From a checkpoint of a small mixture-of-experts model trained on Wikipedia: 11 layers.
Below are experts of layer 4 (counted from 0) of a mixture-of-experts language model. Rows are named router (the router's row for the expert), gate (a neuron's input weights, with its number), up (a neuron's input weights, with its number) and show model dimensions 64-95. Each number is 500 + 40 x the weight over its row's rms, rounded and kept within 0 to 999. Numbers have three digits each.
After each expert's rows: "gets" lists some tokens that make up at least twice as much of what it gets as of all text. This comes from a sample of Wikipedia text that the model never trained on. Tokens count by the router's weight.

# expert 11
router:545480502470519484570391459572527481504485515492517431523500478440442521531480547465541525549434
gate0:583557435508447563510380515493476441507545560506530467456547518554489494536548455432445512548558
up0:509573477505500506497493538485567521574464587490461496545416493550546555460535450534579555451432
gate1:463507516478558472427457441501441526573472496510540537497509468393453573459472426472518497529422
up1:517497584543453468437461547572506563510563552532546501470522584544481487483429486506493562478466
gate2:488548535483430593505512464453526492525475438495472504507522405525451524518497548485495550504502
up2:457532501514537538577524523482482505475501449499500451543497510490548517499523447518493470533468
gate3:470487562552472541483481534510499448452557445464529560545485538483479515581529499523500551510504
up3:471534558525471477415455587459463485490422424503527517516542525530501506528520531557489488543476
gate4:467522423496565476390458423512523522498451441467600518470533549549485536474492491481508504495493
up4:540495490487489531462425477454506497464480443540505518520548474513486504569503521485478457457505
gate5:580487457484556530563485476494525481479477558469504489481525472590499552430480530521454471499504
up5:526562479537451461429426498502462433507501533479514531435508459545551485503535548454458455479520
gate6:494484550464463609482489430523472501503471504447527443522460492583486472498522542529490469461480
up6:513491533483525484505521484548464563530466503459459471511482511442443474473529475510442471397474
gate7:589524503444512413496546545469519475532502424518506483497493519521495536453560543492488523544533
up7:533463439544560550508509503496499479473577519462535550379441497521496524370525435458441482533504
gets: "-", "\n", ":", "th", "\n\n", " C"

# expert 6
router:514522455473510454492469518507525498525436549517456452430517451483498489508558552526503503550479
gate0:561491524498462519537561524439439536584442523524608482477506534487524497532461518491514453535504
up0:559536482450518501525526511488549503497443432537507466492546496548472500477523517508528473504529
gate1:538499513551529535550531419517533547456458534514509525538511500502513449555450483474448421512449
up1:441516540504517510471470478540488489570551549471479495594507518403491477483491471505500528476448
gate2:523566515485519440514453490471532503506485478540432496464502482451455438535470482478464529555495
up2:407479586491563556484483503540534454435471519513492477533487483456512466466471486530485469499424
gate3:534467544564546439525481466476509555441511487521498527545534519443529533490459563416525539499451
up3:578533439565460538492525459540530540476527520548545450506573443478479497515426466475457476472455
gate4:473522471446507473533477520541600525458449545546478469499480555481500562413448464533557470463511
up4:521478493463550502499504531503457466517553547558543411496486499476531537479496483457487525514533
gate5:505537513424568472483531512487447553547469518516443502481458436470497444471498505477524564428397
up5:488470502504497485514526455522449441472512468493468496489511493472601463469522556516560484493458
gate6:520432451476522499569549508506463479551498513413462537487467507528526461513470464524483492452486
up6:449462476486469525513533548487487492569467512440521601440540460453500512524491503490539514437497
gate7:454486468516488480449540444518515445451508463540463547488384522436491511476536440575496556555493
up7:454503519520466454531547382521543532490471459520480540495446424505460561500471483475481512507484
gets: " |\n", ".", "\n", "===", "200", "=="

# expert 1
router:513539500489442483474493523526510491486431514572451562452448487460472507546510511505461482463529
gate0:543484521548446478491521446569443498460539426492535498505534422549517568553530538473449382453467
up0:507568529531517561468552441488492556468468475509429503500497478439487470535468516501565469508498
gate1:520506512502566471560534557461520516577530432471470509496425484510493518526533564493489543502561
up1:528537540493507499523465492502494496556398567435559512475510447532466525572474481502507552561448
gate2:474474459455561528553497470435441541560496443466527463437528464467517506477553532549437575495511
up2:489497539564569532572546501523553532453461529517479560459448430497508588496489584517452448573532
gate3:491516612455541543496520500440471542494474497530545558485485492520554536419555500450463482520494
up3:525463518523507513490478500489472503478527535490553464542546487478435489473465457505536482524450
gate4:419599550533565501542452529510479513511504443513469438476522490529497481523482460440532482502500
up4:493492549443473544502339539558463442497543493457445469527490500413507459409550435428408580449473
gate5:539478405387545573481471548511485446597553507463493442561496526440494488510484496475566494513442
up5:472563542582473498531556512489571520429537517502474557507492450483447518558509479505464404511456
gate6:504460473413549468469504501529522416500516551533463542455528528517484521487434544488536492446489
up6:489470536547517497488477483548452504541490481507482525478537479487535489522467484477474481591556
gate7:520502481511464477491527480529534525499531482526523615514513444517524517522498540519440442477593
up7:478518510525507476492506529532576479483444506537530480450476509473549410464461467495512533537541
gets: " a", ".\n\n", "'s", " his", " an", "==\n"

# expert 8
router:509577496493524488577513478486504497464452564510493549546470478441583509454496486462474547443503
gate0:603459439571534509467471493510526504465490542561482524488526542485460487463521501497481495497479
up0:503459532535477515466511529504498481359468512512526413472419540475475508529578524459509518453486
gate1:478511415521485518441519536532462519589478437534492423483474556467513470498482460520453478494496
up1:499479557526468554433538525452524456491582479467454509527461480533562526514562504507551482544540
gate2:482417481530562517578457550566473512419487495581540570560484510467474495532370504598504478498484
up2:514508446417500539490480454579419563528535491443522476476498406519481499463528414505506513527466
gate3:472489529458470558473504379432542575497520489430468490470528556519487515482426491507463502482511
up3:450522456477509517447487488428508535419414531523581451481499447487499520466486467531444484504557
gate4:510462486433510489462524563523495479574534586520501445463552503480477534531473476554576433536431
up4:465544529480516479557515495473513558460517484467509545588500424492508472465551498420525521486560
gate5:479522456446494477459510513414484552574508491500497601521565618527518553457459478430418485542488
up5:441564527525459519476426437524455570524491508519537526501482481527504506470402437449519489460490
gate6:446535533529456509472484492446539496487563486458553499511579535494503483570492469510490523556488
up6:508568597539550429465508512508479473495460533495463532487462517477557581527510489483475567561493
gate7:474513581464480456539495544489482531526494453553540438521442532531544491481492474475462498471488
up7:547465547478491461523466530471523505493497540493445479436553445459483493489467457437443512441526
gets: ",", "6", "7", "8", "4", "2"

# expert 10
router:575499527552473495484515467485516519524480475493472570459557414523498514543514628475495486542510
gate0:525546469461515591515505490470556462497495505461551510508544453458485519504483506538538459494565
up0:520516551536480454461457505461432541476425559544450482465522536520530501523467527430529502565538
gate1:429535512572505493521497506441524558490528494420557528450486504463582526511433550428436519516496
up1:479448525517441503478511520435502442542487491495410507515548473570480501513496402491456576491547
gate2:508477475509452523484541442562523529547472459533482479525523526432469541444490482477483529482495
up2:462455564493484467473480534547449536520472456501519490532480497466530533467518508458451508490559
gate3:532450498490468552512487460471477424514513517520492549426463494572466462533517489552431562507594
up3:439505450515489445566531523448493492557486451551534490421475494552571524459477421451404479493479
gate4:507480515435474498486505564518550453519462439481505473545451545483532413522442492433517496515524
up4:498538599468419463497515515455533532508429516501481439476538499500513508510530505507488444535505
gate5:520529465470426554533505513475454473490478482542454503471539494501471533451456418474526442451559
up5:487505541469492508451462491462500603528474520431490492362547473514510545425453419528502467464563
gate6:532533570478478546539467450543576510500485459497530545490466522493487508459469501495508514501519
up6:536527510531580506538456518495535500511527554461506576516536503503531561548483485520527425428492
gate7:523472543546551503501548458441511486489489466494512526535475521465504478525470546519564530516545
up7:536492536490455542522554438428489490560521513515433510447464546430484511497417507527511550457577
gets: " |", ";", "|", " H", " /", " P"

# expert 9
router:410507481505466523496504536448475572482574494493507486504519556578465478458505452539506515515509
gate0:463426524519581411519475575487471498463443491548533539520503446483439463436492576545436506504497
up0:432488541542548472515553609528536518475382562530555518492432526502558552474471432471554516429508
gate1:549537475469426486490560536507498513467494545554523525456495483513548506564500507496518451492524
up1:540500463541464562516537516548460501498430539505461501453526509450471521455453521404491454431515
gate2:500491527517449483514472493527428513513460570527533524572424527441481548578465424522463440483524
up2:516487473436466538434534536533564492410468469508536509460583493541472510461458455508502494492467
gate3:528447527559446558452524539597515512507584535495467555553538486479461487603497499477567442463453
up3:522409475543487494500558602537434535448444463473481526509449504493471500490539491479461564540510
gate4:513455514446539475473509521531539515517562479436475466596518451491512514478472489459473566442551
up4:482472448474443505501485534541443489532468545463465441501607485497494436512548416405459482474474
gate5:465550488496454565499476485519444546523526462502526475435559425504479570473515467440525511505458
up5:547509445520586528425453477457471492448482456474484545475529562544443554516420465521532519495500
gate6:515521533465512540466438482506518540500523479426494526482555397464494556517531504509516607507468
up6:473518541469481470570459494531552520422528509511442502516556488512450488517495555603507547532455
gate7:529502527446430568521515451494443526517458549517527455502397572548513509391513437548479494507497
up7:448491517533495460441463518482541540490537497437502576463546436465525527546449540436478566462512
gets: " of", " in", " the", " on", " with", " by"

# expert 3
router:517418510480547524479532389512465434510582556546483488491537532519536426532502468460508473486521
gate0:523548482477512561554466533480530476492572493509487515474471464473469539475509481494475515529430
up0:524505575500484540515480496561497476562564553490473419542587563515495471441490522483522517484529
gate1:487472581464487398440471495460443448557490521426476546481456513465506538513488492510531501519519
up1:503413611432444511518488491520519514531460527475437543522553474516501514540509509532557520491555
gate2:466488521521516509576516493550451510513571484480542492449529446416541486470556502522497485474562
up2:442477562499497500547523468525499449420557510468499526505421543489540486497481471498479505524513
gate3:461546400488502468492514491478521542526549465471476446457514466475516542468486578517527454544508
up3:505512486571483525543514483470505528517537514533451469467497452542522474487501530510465514571547
gate4:512497526467449548469443490423529464469473557546511529461530611529435491527535464439480528536584
up4:440513511501432550455486474481532479486492498497576525535490582513550476527523547476538494604599
gate5:533565523494514514536532468469525486413376591513528530527490484473529536525491468501514543465469
up5:486415505498512485461500486428470440475494501442475520487466505508478435515506468473465498526490
gate6:467491530507509417450458544532485527548490547549492469502481422513580451451523534538484516542496
up6:493580524498511548462538506510487487524535517453530474419577543483526465455520536457573470471467
gate7:507484528502490446492487527495478522492480453454520580493553521540494580487513525550497503547522
up7:429516502500511479497448534499426561465509510489462429539496488528552545432474531489501514523410
gets: " and", " to", ".", " was", " (", " is"

# expert 7
router:477469488505491490528421523531503489544569486520611501450445530583435591501484463518523573479546
gate0:576500468501512512436577404491505478500389540532442493573505542513529491494434530505471483498505
up0:535493574525534560500499468473420534573473500482489485431465470539523465456487496497481508544529
gate1:568528505484550508494514510551546497444515459489504450444524442536456528527440467559513462469363
up1:529528510544560501504520524503514489489425489482490522469544478454496521514521476476522537473426
gate2:579527497448476498463542428511511487456388493521460449563494463435491481486422581450453429488462
up2:572423551538519552481552535528494523534489425464566525504517467470485488504558620429475490525489
gate3:502428467468570570560526508409523467468480521547527477510510468509430516550552451474514402476460
up3:514592486432511485394472493541490521508535546511546548504519548532508436482480538558547478577534
gate4:481433570557452522442497533530464473442429556533489509542499456556550496582447521532514449503585
up4:526615500517559528536488489487559511487505499504571545501496539445555497462544468380545504486539
gate5:481541478487591435465469532517521430512537457470503446512532475391509474536432547515529479459371
up5:544517519466571550539454520531514520528490484524469511450480496497599485528504491477453519507515
gate6:495622522451498527500525555505603568478482466507458518496509482527518484460440448495525483489471
up6:489540519532552516607504507442476505525524484451468562520509452512529457489469497538484503537499
gate7:542468584594488510511475531453493459414470515540476540484481538523459515472465466526532490536446
up7:507416496501519502513430489482505446464434513421517535530450526537566498502486497488557457553631
gets: " ", " D", " S", " B", " R", " St"

# expert 4
router:522452482517524452567536580517513432459415532485516486504491421488498515532455516494510485451449
gate0:489461544509555550505520523501533514444549503454460483474444548438471538465538488457508525447519
up0:522445498495490580452472473510536527421498493518506536466472508455481474496536458485475528433541
gate1:549546439535457513524498509534497473495508491472470458569535496517540517464511467499523548509537
up1:495524447536463461412461531531506450504517495475493490446443498488555478556495434623495535487526
gate2:519548501472509481444521541461524515486537479506550561563555536555522494531405598514518482434584
up2:477513498483503505523481492488512523437513501512510525450504515480516456476555459485431418525417
gate3:494564497519514467448540431501447587480475528437509488485501422470518500511509449533437505525447
up3:463497478501482447495577559506528447443496602452563535512508509449483402510467496538490490523524
gate4:470472569539426497546597500542549501534489423489485490521548490497555497479496553514477519529466
up4:551502613513454494480528513467506476460513506472476449498492503554464465451483534508485494515522
gate5:458444563524450446528572529462489460508486495538462475515444507511433537536492581491506504510546
up5:557485441473501555491513560535410516533548503455538549524524506470537485536496466477547480433518
gate6:534490514544595608523533427538497558517544503438510422458488533485475520535493548536422473444489
up6:509513527502516466516485472490483450459501486511421558540477462484468450487532451517525522496517
gate7:600496465514520459562499415500525429470499454565486516485537530465518515466524567503563432482517
up7:563536509552510428482496445454495452546485507502429531478507466501517498540490542460531422507478
gets: " ", "–", "0", "1", "%", "3"

# expert 0
router:565542464427513439506413483516564485561496502479462492485489429477486535512469500469485505460497
gate0:493594505454481518430529516498492526439424539461518528509457545483529540556544479463511488515402
up0:465460573527584484545474548494518470524498467567482507523523508546497489511382526548547440563507
gate1:518544512504508505509537519498459461475523529415522485477477495548519453518568355486494418445524
up1:468483508424528525538484502469476480532526483481455549551476423481558515551443462487452603507473
gate2:500547530581515542561541541521509515511540421527517519497550553511505522451530506484499493497507
up2:490485491469495523437459517489520472512573469506499582517562501475493516523448514415434531480500
gate3:392497507458454517431486548557531500582535499507537467553530510497465471433518491492497580541460
up3:474516498418429528503494523538532577550529490464486480526480492500536478458498463456437564570487
gate4:491469538509473534547476509529512501511454538551537452510503479512491458470546496480499513501473
up4:466593463556480508435493515551521486454507522508544509556519555459535537537552512461475495589386
gate5:523511533530435464477525576515457541531555446460405470548481465478499571539538553526462522513513
up5:521521532523461440509447494516474490464577516445523519493431458514520496498420433439505560475505
gate6:496414532532477502522538486440516488463465470490509511448467503439507573530469566475537528448506
up6:459591522509465478489472476548468477531505481536491521548498514502541477521565483602512547544541
gate7:530521491514482443484560460508499460502556636457499435414503484542564485542542437538445518540443
up7:532465503491503509470512498493517479525539496465522526533451545425545445464494508552476481487531
gets: "|", " for", " of", " at", " on", " that"